python train.py --d_shared_expert=0 --hidden_act="swiglu" --router_score="sigmoid" --balance_loss=0.000331 --norm="rmsnorm" --norm_eps=1e-06 --tie_word_embeddings=false --dataset="wikipedia_en"
Below are experts of layer 7 (counted from 0) of a mixture-of-experts language model. Rows are named router (the router's row for the expert), gate (a neuron's input weights, with its number), up (a neuron's input weights, with its number) and show model dimensions 256-319. Each number is 50 + 15 x the weight over its row's rms, rounded and kept within 0 to 99.
After each expert's rows: "mostly gets" lists some tokens that are sent to it at least half of the time. This comes from a sample of Wikipedia text that the model never trained on.

# expert 7
router:55 52 60 41 72 38 51 64 43 34 15 51 71 74 45 76 49 36 48 48 53 48 25 63 55 61 54 37 52 27 53 42 54 71 46 49 49 73 43 66 49 48 45 50 53 42 82 36 39 36 77 49 62 56 35 65 32 36 62 59 30 62 40 60
gate0:57 57 67 53 33 71 30 48 39 27 47 41 58 65 48 88 59 60 65 27 65 43 34 56 55 50 32 43 64 36 28 48 49 47 54 74 46 63 48 42 58 42 56 53 87 42 48 69 59 49 41 31 38 57 59 48 50 29 69 29 63 48 49 43
up0:35 49 63 57 38 66 18 34 57 51 62 32 39 72 30 52 43 67 50 41 41 52 34 37 51 52 37 62 32 32 44 53 56 62 51 45 52 55 39 53 52 74 50 53 81 60 53 56 49 70 67 46 61 67 41 66 38 67 44 46 50 35 67 45
gate1:47 95 71 59 29 36 16 39 40 05 81 39 45 68 23 47 41 33 53 81 45 50 57 43 52 35 70 45 48 28 22 52 70 63 62 26 52 70 43 73 79 26 55 49 71 30 53 54 49 38 55 62 56 45 58 71 30 64 42 49 56 48 71 47
up1:51 50 49 65 54 63 49 53 50 51 43 59 31 47 35 23 54 52 84 34 97 51 63 49 45 34 52 61 54 63 60 45 50 62 40 68 65 67 68 31 74 37 46 64 42 55 36 39 48 28 52 26 63 94 52 72 49 51 74 30 65 66 55 25
gate2:33 73 48 72 74 59 49 66 70 25 61 31 55 63 41 60 68 63 54 57 67 64 38 43 63 16 57 32 50 37 65 58 53 61 45 60 80 48 29 61 66 73 45 45 55 34 49 80 48 48 46 40 32 47 65 82 29 60 69 48 72 50 32 26
up2:38 57 76 47 68 56 41 53 44 64 26 41 61 47 28 38 36 41 47 37 52 24 48 47 39 29 40 45 72 67 58 61 61 33 19 40 55 58 40 44 31 45 60 76 57 53 52 40 53 67 59 60 67 50 59 67 71 52 26 25 47 58 09 57
gate3:76 40 35 60 48 29 56 55 69 22 63 53 54 31 41 21 68 59 54 63 57 65 23 61 45 38 48 58 45 55 53 36 69 72 58 34 37 13 30 32 23 78 44 58 59 48 41 45 39 56 67 55 87 56 70 65 52 73 44 46 48 63 59 30
up3:21 28 60 46 62 42 41 52 32 67 57 35 26 42 57 55 76 51 39 42 18 40 56 55 73 44 59 25 68 47 56 53 24 84 26 70 39 44 52 65 31 39 37 50 48 52 74 51 22 33 65 70 75 68 39 63 57 40 67 47 26 71 77 79
mostly gets: " David", " Michael", " Joe", " Tom", " Jack", "zz"

# expert 11
router:41 47 33 34 37 68 46 42 42 36 50 57 54 67 46 29 51 61 16 74 44 39 48 30 57 62 42 42 46 29 43 39 60 49 65 62 62 74 37 44 71 50 33 34 62 51 58 41 31 26 81 28 57 14 49 64 27 60 76 56 46 50 27 69
gate0:59 34 30 71 24 44 38 14 73 55 33 64 66 52 46 31 80 47 25 36 32 43 43 58 39 59 33 42 60 53 60 49 43 63 41 32 59 50 54 37 33 42 47 65 53 56 68 30 63 55 64 49 30 60 54 55 68 58 54 56 65 50 62 50
up0:36 54 25 54 29 61 47 58 36 50 50 63 43 38 76 47 52 52 57 79 54 40 62 55 58 47 63 44 59 41 62 31 65 44 53 42 62 44 79 47 49 28 61 37 32 45 99 40 47 73 28 75 20 75 90 49 80 38 52 56 76 37 56 18
gate1:44 46 00 39 51 49 54 65 57 52 59 62 59 43 38 51 28 41 53 57 70 70 43 51 46 35 51 42 38 81 53 60 58 61 56 73 66 29 47 60 22 52 31 72 40 49 36 65 36 36 38 50 34 56 43 52 36 54 65 80 81 60 17 62
up1:42 49 68 54 47 56 66 42 26 64 52 53 58 44 66 74 52 61 70 73 52 63 62 65 35 43 59 43 68 61 42 23 43 45 82 33 47 68 52 40 76 55 49 30 54 47 61 44 73 38 41 54 37 43 43 52 63 58 65 34 46 49 86 48
gate2:47 33 59 35 52 80 52 39 58 29 71 18 60 36 56 43 27 48 45 50 49 34 73 52 59 34 77 45 51 45 65 31 28 41 58 41 67 34 54 39 86 82 60 67 39 65 72 84 59 38 58 47 51 51 68 48 16 29 68 34 22 33 43 50
up2:41 46 62 56 51 54 70 52 49 53 17 40 37 31 55 60 69 67 30 52 22 23 57 58 34 21 19 83 28 25 48 68 66 62 31 67 36 50 10 44 33 61 49 59 62 88 64 52 51 30 56 64 43 55 59 37 99 47 61 62 60 51 54 46
gate3:29 57 39 53 49 61 56 41 58 30 55 49 33 24 39 27 68 17 38 59 63 66 70 63 39 77 51 22 38 72 40 62 45 71 54 51 52 38 51 59 46 36 53 24 72 43 46 73 40 48 76 26 40 40 43 55 37 54 79 51 28 63 42 91
up3:46 61 60 47 59 36 62 47 60 56 59 56 51 84 82 80 44 60 45 53 49 33 64 41 37 53 75 40 75 51 60 45 77 49 38 60 49 45 38 37 44 72 38 56 33 88 71 55 56 57 61 52 13 64 60 43 54 32 51 38 46 35 41 54
mostly gets: " et", " Sch", " Inc", " un", " William", " Act"

# expert 1
router:70 65 55 47 70 61 71 27 43 28 46 50 54 69 31 63 51 43 37 74 28 70 43 67 78 52 65 39 55 31 48 41 91 25 62 40 85 73 55 46 58 64 55 49 62 56 64 34 47 54 65 19 63 33 44 80 35 61 83 43 67 21 44 67
gate0:29 37 34 59 93 63 93 59 31 64 74 59 60 49 69 71 27 53 63 57 00 58 53 64 50 41 53 53 68 45 62 65 38 81 50 40 50 53 59 42 44 44 49 40 64 54 51 79 57 43 67 43 61 46 31 52 43 22 52 55 41 54 36 39
up0:45 54 13 36 65 45 44 29 36 58 48 53 42 58 50 63 70 41 49 76 55 60 56 52 57 46 64 66 65 64 58 51 63 46 54 71 68 67 65 59 64 43 64 46 59 34 56 62 42 31 78 28 56 59 62 50 47 58 28 44 50 61 52 48
gate1:60 34 55 49 37 43 39 68 49 73 72 61 23 75 53 67 38 61 65 45 34 52 52 47 61 54 55 39 49 43 28 59 34 36 28 01 40 29 29 29 53 32 66 51 38 65 70 48 65 36 69 36 32 30 13 71 57 59 57 68 62 85 38 38
up1:56 35 55 49 44 42 20 43 09 33 18 58 43 43 57 62 50 51 71 39 52 81 53 41 44 51 46 16 39 47 52 81 61 34 57 30 47 57 53 73 25 42 39 51 55 41 53 70 56 63 35 31 27 38 63 21 40 38 67 31 49 77 43 50
gate2:42 72 50 49 53 62 48 55 51 54 35 71 43 42 35 28 46 37 58 85 61 27 55 42 20 30 45 24 30 46 62 61 44 56 57 74 94 49 36 44 25 59 56 47 49 72 60 65 54 49 56 18 46 55 50 56 64 41 38 66 30 53 53 57
up2:64 45 53 81 64 61 66 68 41 53 51 53 49 68 39 67 77 68 33 57 70 77 44 64 73 24 68 72 57 55 22 36 51 17 73 66 58 78 36 64 77 54 43 49 44 84 48 36 43 63 52 41 59 62 44 48 43 69 15 65 39 67 37 86
gate3:46 46 57 35 54 50 24 51 69 13 63 62 61 48 27 67 77 56 35 32 36 58 65 57 56 60 46 30 40 43 54 49 66 39 50 58 45 58 72 70 43 60 65 43 35 81 47 31 40 77 52 48 47 27 33 52 58 35 88 30 55 27 50 61
up3:24 56 74 38 55 58 46 49 51 33 59 43 55 47 39 43 57 71 79 45 44 30 61 69 68 42 66 46 19 80 75 49 31 44 21 64 43 38 62 67 67 53 36 55 61 53 46 49 22 40 35 42 47 54 58 14 44 44 72 33 54 69 39 50
mostly gets: " \\", " engine", "\\", " vocals", "{", " using"

# expert 0
router:76 32 51 58 49 28 84 41 28 55 44 77 52 57 29 47 35 42 21 45 38 60 40 52 54 55 39 57 24 71 51 51 61 34 52 67 37 53 31 42 46 53 40 31 77 40 62 31 42 28 52 34 29 39 47 71 57 54 68 48 50 42 40 80
gate0:57 32 71 55 58 20 40 39 43 64 63 52 46 46 67 61 36 30 32 66 45 38 60 31 63 68 59 62 27 51 61 53 46 38 49 61 62 39 45 36 24 62 45 42 51 32 74 47 83 33 53 44 36 69 52 45 73 57 34 28 59 25 53 29
up0:49 33 72 37 49 36 75 45 27 53 50 54 61 51 62 74 43 51 23 52 32 33 27 32 65 26 66 74 31 35 50 62 18 37 42 42 53 54 46 62 31 30 63 45 66 79 55 56 63 52 83 36 48 39 49 53 53 42 38 14 57 35 85 38
gate1:67 16 55 66 51 49 69 34 62 61 36 50 40 55 53 84 26 47 60 38 42 29 58 54 44 53 56 78 36 55 64 50 27 68 44 63 59 53 36 57 45 35 61 32 77 37 30 43 66 55 29 44 48 73 51 62 31 56 39 54 68 47 35 30
up1:29 33 48 51 42 57 40 42 64 61 59 55 36 34 24 81 50 54 54 85 52 69 38 49 35 73 31 74 50 64 39 41 33 66 36 39 74 46 57 64 37 35 83 56 60 64 55 60 60 67 65 51 33 53 70 55 40 53 44 40 33 81 48 42
gate2:83 40 27 32 54 66 44 52 52 54 37 74 54 16 70 30 54 50 66 70 50 48 50 53 54 36 53 59 42 72 40 55 61 62 25 79 57 55 63 72 42 61 50 52 72 71 43 52 49 55 60 65 33 60 45 26 19 41 36 17 52 43 40 69
up2:50 47 39 46 10 40 58 50 60 34 27 50 69 65 43 49 48 73 36 47 59 48 90 52 53 63 47 45 38 45 45 62 60 51 57 41 39 37 39 34 82 51 75 33 01 31 28 23 44 45 44 47 44 37 39 59 60 34 72 50 39 45 31 33
gate3:39 37 58 28 48 26 37 48 68 42 78 37 55 36 25 48 55 79 34 55 55 53 41 59 63 71 59 49 55 78 60 79 65 51 38 51 43 74 62 54 45 73 44 48 68 47 60 71 45 21 39 34 33 46 78 70 44 26 45 58 67 40 61 58
up3:52 69 20 18 24 15 55 38 38 58 27 60 29 39 48 70 35 18 61 57 45 60 41 51 54 55 50 44 35 52 43 36 53 34 42 67 65 54 28 57 79 21 64 64 64 43 46 39 42 44 61 99 31 49 32 49 51 99 59 40 37 31 61 47
mostly gets: "On", " Championships", " Awards", " Award", " awarded", " attended"

# expert 2
router:56 22 56 34 39 35 83 45 86 25 61 52 48 53 30 37 48 60 36 42 13 67 52 60 41 67 29 50 27 22 60 56 52 44 62 78 40 59 47 38 54 93 60 26 90 25 76 21 36 58 72 24 68 45 66 65 50 61 76 61 64 37 44 74
gate15:62 55 41 45 53 77 38 65 31 62 57 25 42 56 31 02 55 53 35 55 48 59 82 62 45 47 45 50 44 47 48 48 55 52 40 51 47 54 39 31 51 54 52 70 46 26 21 34 44 72 63 36 57 69 64 71 88 47 28 38 41 46 41 44
up15:56 59 73 34 72 45 27 39 57 50 39 85 58 30 47 63 60 33 75 41 54 62 50 36 59 43 56 61 31 69 60 42 30 60 13 72 46 36 49 64 51 30 51 32 38 80 51 56 38 71 17 64 40 54 38 38 44 38 49 30 67 47 62 47
gate16:49 30 36 52 41 44 45 69 35 57 65 46 59 56 40 46 34 52 71 56 54 65 60 45 33 59 37 49 62 51 80 59 53 51 31 54 42 86 84 39 53 58 70 55 24 23 58 57 42 70 61 43 61 30 48 51 38 43 43 42 82 25 33 50
up16:47 46 38 27 66 43 67 57 72 61 46 60 50 39 54 86 55 36 56 38 67 54 40 62 56 42 44 47 48 57 50 61 34 43 52 68 57 70 52 35 34 61 20 53 56 39 68 69 23 78 35 28 56 55 56 53 52 53 47 31 29 37 42 28
gate17:33 70 80 25 55 24 47 44 69 28 35 52 68 52 60 57 69 75 49 71 45 54 36 43 74 34 65 48 69 47 57 63 41 59 46 44 32 57 68 87 51 45 69 45 70 30 39 61 58 73 81 50 47 44 58 37 44 49 62 72 78 91 34 59
up17:59 44 44 57 70 76 46 58 35 55 59 80 22 39 21 46 44 59 33 56 71 50 71 74 64 39 25 48 25 24 56 57 41 80 41 18 43 29 56 59 55 65 50 39 58 45 72 49 51 42 55 50 28 48 49 28 56 49 65 55 52 26 48 26
gate18:50 44 55 53 52 48 48 72 66 57 59 67 75 46 47 50 58 47 40 58 51 69 66 53 37 83 57 36 65 64 28 48 51 65 35 55 63 47 47 26 44 54 47 57 22 26 40 30 62 62 31 78 50 59 45 10 38 14 49 45 74 46 70 50
up18:47 49 15 85 53 45 75 43 23 59 39 53 47 66 49 53 45 66 71 33 68 51 28 41 48 21 41 14 53 12 79 46 33 73 22 50 47 34 76 51 42 57 29 41 81 64 53 68 54 33 66 43 43 28 03 56 53 38 49 56 43 38 61 69
mostly gets: " ==", "\".", ".\"", " ===", "idae", ")."

# expert 8
router:20 57 59 71 57 58 52 45 42 38 28 66 80 47 58 76 49 30 35 34 48 49 19 68 55 54 52 26 49 74 60 54 56 30 41 39 44 64 31 52 18 75 46 22 75 42 32 41 22 50 76 91 48 53 56 35 29 54 73 27 19 54 46 48
gate15:43 55 58 58 50 73 71 48 47 51 37 60 55 45 54 33 72 56 30 38 39 40 77 63 58 34 47 57 59 69 42 56 57 42 68 54 22 34 40 47 41 50 27 62 60 40 61 38 34 51 35 38 60 53 37 53 74 32 63 19 46 32 79 41
up15:66 48 46 55 34 47 48 51 42 43 58 43 70 51 71 47 53 48 38 38 69 47 53 35 48 61 34 23 37 67 00 30 46 53 43 33 47 35 53 94 51 47 44 58 25 46 39 22 31 37 58 64 20 42 67 48 74 49 72 67 61 59 52 46
gate16:53 43 36 46 50 49 54 69 60 17 56 41 36 66 47 28 51 46 45 35 44 41 37 47 33 31 75 54 45 35 63 51 59 62 41 42 43 78 26 48 36 76 74 71 61 53 47 60 53 42 52 38 66 47 60 51 54 48 39 19 67 19 54 58
up16:63 37 56 40 55 44 36 77 50 55 22 54 78 56 58 66 58 48 81 51 61 44 56 44 15 59 58 39 52 70 51 57 50 44 48 38 38 35 32 39 50 42 36 85 61 63 12 73 57 59 44 52 61 48 45 48 48 69 49 25 49 40 73 51
gate17:46 48 67 76 47 40 70 49 48 35 47 80 43 58 43 54 63 34 50 53 57 37 42 30 55 58 39 60 45 29 62 46 52 38 57 87 80 59 56 45 79 82 54 39 79 63 25 36 12 59 52 48 52 47 42 37 54 34 31 61 61 26 57 38
up17:73 62 41 53 37 59 63 44 49 39 67 40 34 53 48 30 34 57 50 56 28 34 51 35 60 52 32 39 29 59 60 41 52 48 56 20 44 37 46 48 48 67 73 50 39 53 69 31 35 69 49 74 29 39 49 65 34 59 45 24 39 32 72 51
gate18:71 25 55 47 43 29 48 67 53 52 64 54 67 75 50 70 45 49 62 52 47 61 54 32 45 32 46 17 39 78 44 71 43 31 48 15 78 45 09 32 86 49 53 51 43 48 51 39 23 25 67 59 39 46 80 44 42 43 53 32 38 59 51 65
up18:24 46 66 32 49 50 28 70 48 65 41 67 76 65 64 58 54 68 48 46 58 61 33 59 46 36 57 28 62 63 36 33 45 40 36 31 66 63 38 60 81 64 44 55 69 46 52 41 70 52 44 67 64 52 58 55 40 49 43 36 48 47 39 33
mostly gets: "|", "\n ", " Date", " Candidate", " Coordinates", " Succeeded"

# expert 10
router:86 46 59 51 61 38 67 44 74 28 52 61 39 46 41 50 57 22 62 54 47 66 50 39 41 45 45 48 48 12 54 48 59 37 50 50 39 71 48 30 50 51 63 52 56 50 36 53 50 39 44 64 59 21 40 67 54 52 58 54 36 25 44 41
gate15:63 57 63 65 57 39 38 57 77 56 75 63 53 38 41 45 51 39 52 39 28 68 56 44 38 63 59 61 65 45 58 64 61 34 39 60 45 54 51 47 43 27 23 42 30 35 74 64 54 62 64 63 69 47 56 41 57 58 58 42 41 39 52 70
up15:59 55 58 32 66 45 63 67 23 27 56 43 43 43 54 38 37 42 16 56 42 55 30 91 33 64 38 55 44 77 30 52 59 49 63 47 57 31 31 53 35 39 79 37 51 53 55 70 59 71 37 36 65 33 41 68 32 54 66 43 51 64 63 80
gate16:69 77 56 56 51 72 97 58 20 33 57 42 49 64 78 32 37 61 55 16 61 71 30 54 47 22 41 46 51 26 76 56 60 38 37 63 50 51 61 52 46 65 69 58 49 47 48 29 21 39 66 56 54 66 40 65 36 79 48 33 62 52 55 75
up16:36 73 43 58 62 58 56 48 44 45 66 41 71 32 25 35 63 66 62 57 53 44 15 57 51 57 21 50 65 39 68 50 18 20 32 48 30 40 55 63 15 54 71 48 34 35 73 37 46 53 36 60 49 50 55 47 57 87 66 55 29 51 63 66
gate17:55 56 53 81 64 52 76 63 39 36 76 53 43 54 52 18 55 32 57 49 55 62 43 82 44 53 61 31 39 37 46 81 32 39 53 35 38 52 42 48 35 46 75 61 52 38 47 58 29 53 66 48 40 38 33 56 64 68 46 55 66 43 52 64
up17:59 39 69 42 68 27 45 42 45 49 39 35 40 43 47 77 14 48 44 50 61 47 29 36 48 40 33 55 53 67 70 45 65 54 73 65 37 16 71 53 69 56 43 46 39 55 61 55 48 49 43 43 45 49 38 62 43 63 49 30 23 57 59 47
gate18:58 45 43 45 46 73 52 44 39 12 58 64 42 43 50 77 76 49 52 36 38 46 62 28 34 41 41 31 35 74 55 56 44 12 54 66 45 28 67 44 43 48 45 61 64 55 37 50 38 47 50 58 53 69 57 27 31 67 51 17 47 51 47 33
up18:34 60 21 56 37 53 55 56 75 44 35 67 66 45 44 37 71 45 43 34 36 52 49 29 62 60 66 66 32 42 36 53 41 67 29 40 53 59 47 51 39 32 58 60 52 88 66 49 59 45 43 48 53 38 38 44 46 65 67 60 67 56 26 61
mostly gets: "%", "′", "″", " ft", " population", " Votes"

# expert 9
router:47 50 64 45 54 52 77 15 40 47 31 74 60 69 49 50 83 55 27 53 25 35 54 63 61 68 36 38 53 37 58 51 64 24 68 38 34 78 31 29 54 58 71 59 52 31 62 39 53 61 76 42 61 44 55 66 45 61 72 71 31 50 42 53
gate15:60 38 48 45 54 72 32 52 39 44 60 37 43 66 42 50 78 10 69 43 58 64 57 48 58 46 35 43 59 83 44 36 62 53 40 48 52 67 34 39 59 48 33 56 45 67 75 35 56 49 60 47 55 54 29 60 30 73 49 50 52 63 65 69
up15:66 60 47 42 73 57 52 34 29 49 62 36 74 78 63 48 71 30 43 44 53 50 49 67 67 48 56 27 55 63 62 46 69 37 37 58 43 73 48 60 59 43 76 47 60 28 64 49 52 57 74 65 57 23 53 67 50 46 27 63 42 38 28 77
gate16:48 31 65 56 49 67 51 64 47 20 47 57 52 54 55 48 44 79 60 78 54 42 55 56 28 52 53 70 49 32 77 44 54 58 56 71 40 23 42 54 35 73 46 45 54 47 41 19 79 44 41 83 46 20 58 36 67 51 27 39 75 58 40 68
up16:40 38 44 76 57 21 56 41 73 54 63 68 47 42 38 56 76 31 59 63 51 32 28 49 46 63 68 52 57 71 76 55 52 62 59 64 35 56 40 65 43 70 54 16 74 59 63 44 42 49 53 62 41 48 67 44 74 46 57 55 55 60 47 40
gate17:53 74 50 85 72 37 40 04 75 52 38 69 70 50 72 67 77 57 73 56 23 45 89 45 56 44 69 44 37 57 48 32 52 39 75 41 38 51 55 33 70 12 70 47 44 47 62 39 60 46 33 29 58 36 53 32 43 21 70 62 17 55 34 48
up17:37 41 55 52 33 67 43 57 37 76 49 63 43 54 61 25 56 58 55 46 47 66 45 92 69 66 47 36 72 80 46 29 53 32 57 63 41 45 53 50 75 54 66 46 34 40 41 32 38 42 47 42 44 27 30 36 49 38 62 59 41 46 52 53
gate18:33 61 43 66 37 64 58 53 24 43 70 44 55 64 26 38 25 59 66 47 29 65 50 47 48 48 26 65 46 49 37 54 44 49 47 59 54 60 48 43 74 44 28 36 41 46 31 37 40 39 12 87 51 51 52 62 54 48 67 39 52 41 45 41
up18:51 37 40 47 46 66 53 30 64 40 72 45 36 29 64 42 53 09 60 31 36 45 39 63 40 41 50 51 35 38 60 55 19 59 26 39 63 60 46 45 70 40 69 44 57 55 44 26 52 55 42 57 65 56 49 56 71 23 81 46 62 69 47 76
mostly gets: " been", " they", " have", " often", " when", " could"

# expert 6
router:51 31 93 45 54 53 96 23 48 44 16 62 54 51 45 42 99 55 61 47 44 36 39 47 66 85 40 43 48 48 47 60 59 35 65 64 44 73 26 42 36 60 40 54 55 43 56 33 40 24 80 43 59 42 29 63 38 74 69 55 43 33 32 79
gate0:57 61 81 48 36 48 45 18 65 59 28 68 34 50 60 27 69 75 56 40 47 70 54 53 45 70 61 54 53 57 30 61 49 27 46 50 39 69 72 40 38 60 40 71 53 46 50 50 39 38 57 45 78 69 41 83 48 52 81 34 32 55 20 51
up0:60 67 24 44 50 72 58 36 38 69 49 49 64 61 46 55 64 57 35 35 57 40 59 63 23 45 22 44 38 27 44 65 26 45 58 77 35 47 35 62 52 85 42 52 49 52 56 31 64 52 32 32 55 61 59 36 50 52 36 52 54 65 96 21
gate1:45 59 39 37 58 40 12 35 65 60 59 78 56 43 55 34 78 67 58 43 55 48 82 68 21 63 44 45 58 47 84 53 33 48 38 42 61 53 58 41 40 52 51 76 61 44 33 72 66 58 27 37 56 69 22 38 47 62 45 55 62 47 49 51
up1:48 52 71 23 26 49 47 37 55 68 46 45 36 63 78 43 68 64 76 50 52 50 42 52 40 61 82 62 56 53 36 54 69 60 49 20 54 66 56 23 21 37 68 59 28 44 60 42 46 29 19 59 62 30 63 40 69 30 60 46 62 43 35 47
gate2:68 70 49 24 63 50 68 44 39 53 50 51 61 61 57 57 67 42 47 59 72 41 50 36 74 32 37 63 32 42 60 90 49 75 39 68 40 53 52 46 58 48 48 44 51 67 54 29 59 49 14 71 49 68 47 57 26 35 83 67 44 64 47 27
up2:69 54 66 67 57 57 74 41 52 19 83 44 56 39 53 58 63 33 51 57 71 45 58 58 51 42 66 85 38 48 18 60 72 49 64 44 29 65 42 54 45 46 53 30 81 41 56 27 49 47 41 38 67 49 47 68 56 54 34 55 30 66 33 41
gate3:40 52 42 47 22 82 61 57 49 68 58 54 64 54 31 44 35 39 57 48 39 53 84 20 57 39 32 41 41 42 34 43 49 39 71 56 44 52 44 69 44 47 66 52 57 32 48 34 41 22 51 48 82 52 74 85 46 81 50 15 47 47 58 77
up3:33 34 39 67 50 58 70 38 40 44 62 52 51 58 60 62 49 47 68 61 35 45 54 57 43 37 50 46 52 45 35 48 18 61 62 82 61 30 37 66 27 38 52 27 61 22 61 50 67 75 53 62 27 60 48 23 70 55 62 84 57 68 59 37
mostly gets: " government", " church", " politician", " military", " Police", " public"

# expert 5
router:47 35 78 83 39 50 57 42 46 42 33 57 76 27 44 41 84 31 56 68 34 61 43 54 46 54 55 32 52 49 58 30 61 52 39 88 80 65 27 20 57 78 48 62 56 50 59 63 35 10 72 34 44 52 45 47 51 44 53 60 55 40 39 58
gate0:48 49 31 55 35 45 50 29 36 37 36 41 55 61 44 37 47 54 67 43 40 43 38 45 72 67 30 55 30 33 40 57 48 66 46 53 36 64 54 46 65 30 56 42 54 65 45 33 90 78 62 54 52 53 61 45 51 32 53 42 80 53 54 70
up0:53 59 43 44 15 39 61 31 50 52 44 39 67 66 38 52 39 71 53 71 58 11 45 57 66 89 24 51 33 38 53 27 53 62 30 49 46 50 29 69 36 30 58 52 32 65 53 46 86 63 54 52 53 68 64 66 47 20 82 47 43 43 57 56
gate1:44 53 71 75 19 27 30 36 69 45 41 57 56 41 52 25 55 45 36 49 19 37 15 54 29 46 74 60 61 58 21 51 47 56 61 55 63 63 46 32 44 52 34 39 54 33 73 70 49 74 44 82 53 61 47 41 75 56 49 56 90 29 41 65
up1:49 58 58 38 33 43 48 32 57 39 28 75 46 43 57 53 52 65 32 51 69 41 26 38 64 59 24 83 54 29 67 23 35 52 36 75 79 35 68 41 35 64 56 68 36 60 55 46 29 36 55 38 28 34 54 48 71 36 69 77 57 28 63 38
gate2:50 64 56 38 66 47 18 56 69 76 55 57 52 57 56 46 56 46 67 48 73 31 50 44 17 60 51 68 33 46 65 52 42 30 48 22 58 62 48 34 53 69 27 55 45 41 44 37 23 51 76 54 51 42 53 58 82 67 65 84 64 30 61 51
up2:57 67 39 30 40 34 44 36 54 59 20 43 44 57 53 65 41 60 31 55 75 35 58 49 68 34 40 34 45 67 53 35 41 33 38 58 41 46 41 42 63 53 60 42 49 52 61 57 49 30 39 25 60 33 61 34 50 59 81 27 34 67 38 47
gate3:62 53 56 28 60 51 30 84 35 63 38 66 70 32 55 68 74 74 41 56 62 24 33 17 61 61 49 56 36 40 53 28 33 66 54 59 26 77 19 67 73 55 28 68 64 85 49 70 31 53 49 51 50 61 42 36 37 50 61 38 33 46 39 65
up3:33 60 45 37 43 67 47 44 36 24 46 42 53 59 25 59 60 43 58 45 57 73 75 33 45 45 52 26 29 51 62 61 62 46 42 37 45 68 35 49 38 14 40 64 48 51 34 56 45 49 63 39 42 34 19 72 58 32 52 19 36 46 50 75
mostly gets: " South", " North", " River", " East", " University", " south"

# expert 3
router:77 26 82 54 57 26 81 60 43 63 45 80 50 45 49 52 32 51 32 53 56 32 65 55 51 77 25 70 43 58 55 46 64 36 47 48 63 56 28 57 48 73 60 70 62 36 44 50 31 46 40 46 45 47 76 62 44 62 54 50 64 44 30 44
gate0:52 56 68 43 53 51 36 62 74 20 46 25 35 15 49 81 46 34 43 52 51 43 41 67 50 46 67 33 70 77 46 47 65 54 61 55 34 51 36 62 39 44 36 39 65 80 71 59 22 68 61 19 45 67 18 40 31 38 48 48 38 71 52 51
up0:32 57 46 61 40 51 66 30 49 56 40 45 35 25 59 93 74 54 48 79 38 25 47 69 43 66 50 59 23 49 52 55 40 54 43 47 59 61 52 52 52 29 36 63 29 48 50 31 49 99 48 38 87 65 33 56 83 28 40 59 49 27 54 40
gate1:72 46 14 65 56 48 29 36 43 34 57 44 25 49 68 36 55 38 37 35 56 64 31 29 29 65 53 60 72 57 58 53 68 66 55 43 71 58 28 35 63 65 65 50 48 60 47 45 48 57 42 36 46 56 52 28 31 71 38 39 27 61 39 60
up1:46 75 47 22 40 56 20 54 76 55 54 59 59 24 48 62 44 67 25 50 44 50 47 46 30 29 29 45 30 34 24 55 28 44 13 59 49 55 48 89 62 36 32 50 41 41 72 52 48 56 51 69 54 52 51 38 79 43 46 32 69 44 57 26
gate2:43 76 33 55 64 43 61 64 47 77 62 52 76 46 46 58 26 77 57 41 56 57 58 45 55 82 59 51 52 51 79 44 54 31 68 48 69 53 54 46 21 40 60 42 45 53 71 53 66 42 32 54 25 42 44 32 32 37 32 26 58 67 34 60
up2:27 72 22 31 49 40 45 63 48 51 52 34 72 46 37 57 22 58 65 13 38 49 52 52 42 63 41 32 51 47 63 43 37 38 47 47 47 70 60 58 53 62 72 04 34 45 34 62 58 46 39 71 47 56 61 45 33 69 19 40 68 61 63 35
gate3:65 60 30 24 61 25 65 38 67 58 39 48 57 73 25 43 69 61 61 26 44 26 44 67 54 36 49 56 40 46 51 57 19 55 54 50 28 30 62 51 31 67 48 28 42 59 49 66 53 59 28 44 90 39 33 42 63 45 56 53 44 75 47 36
up3:64 31 57 64 62 77 35 45 24 25 58 48 49 27 38 85 63 61 63 68 47 63 47 62 52 41 96 71 50 69 69 42 61 47 56 68 50 74 30 41 47 48 71 43 33 47 37 42 32 35 58 75 44 42 63 47 28 47 69 38 45 59 54 65
mostly gets: " during", " season", " years", " year", " until", " before"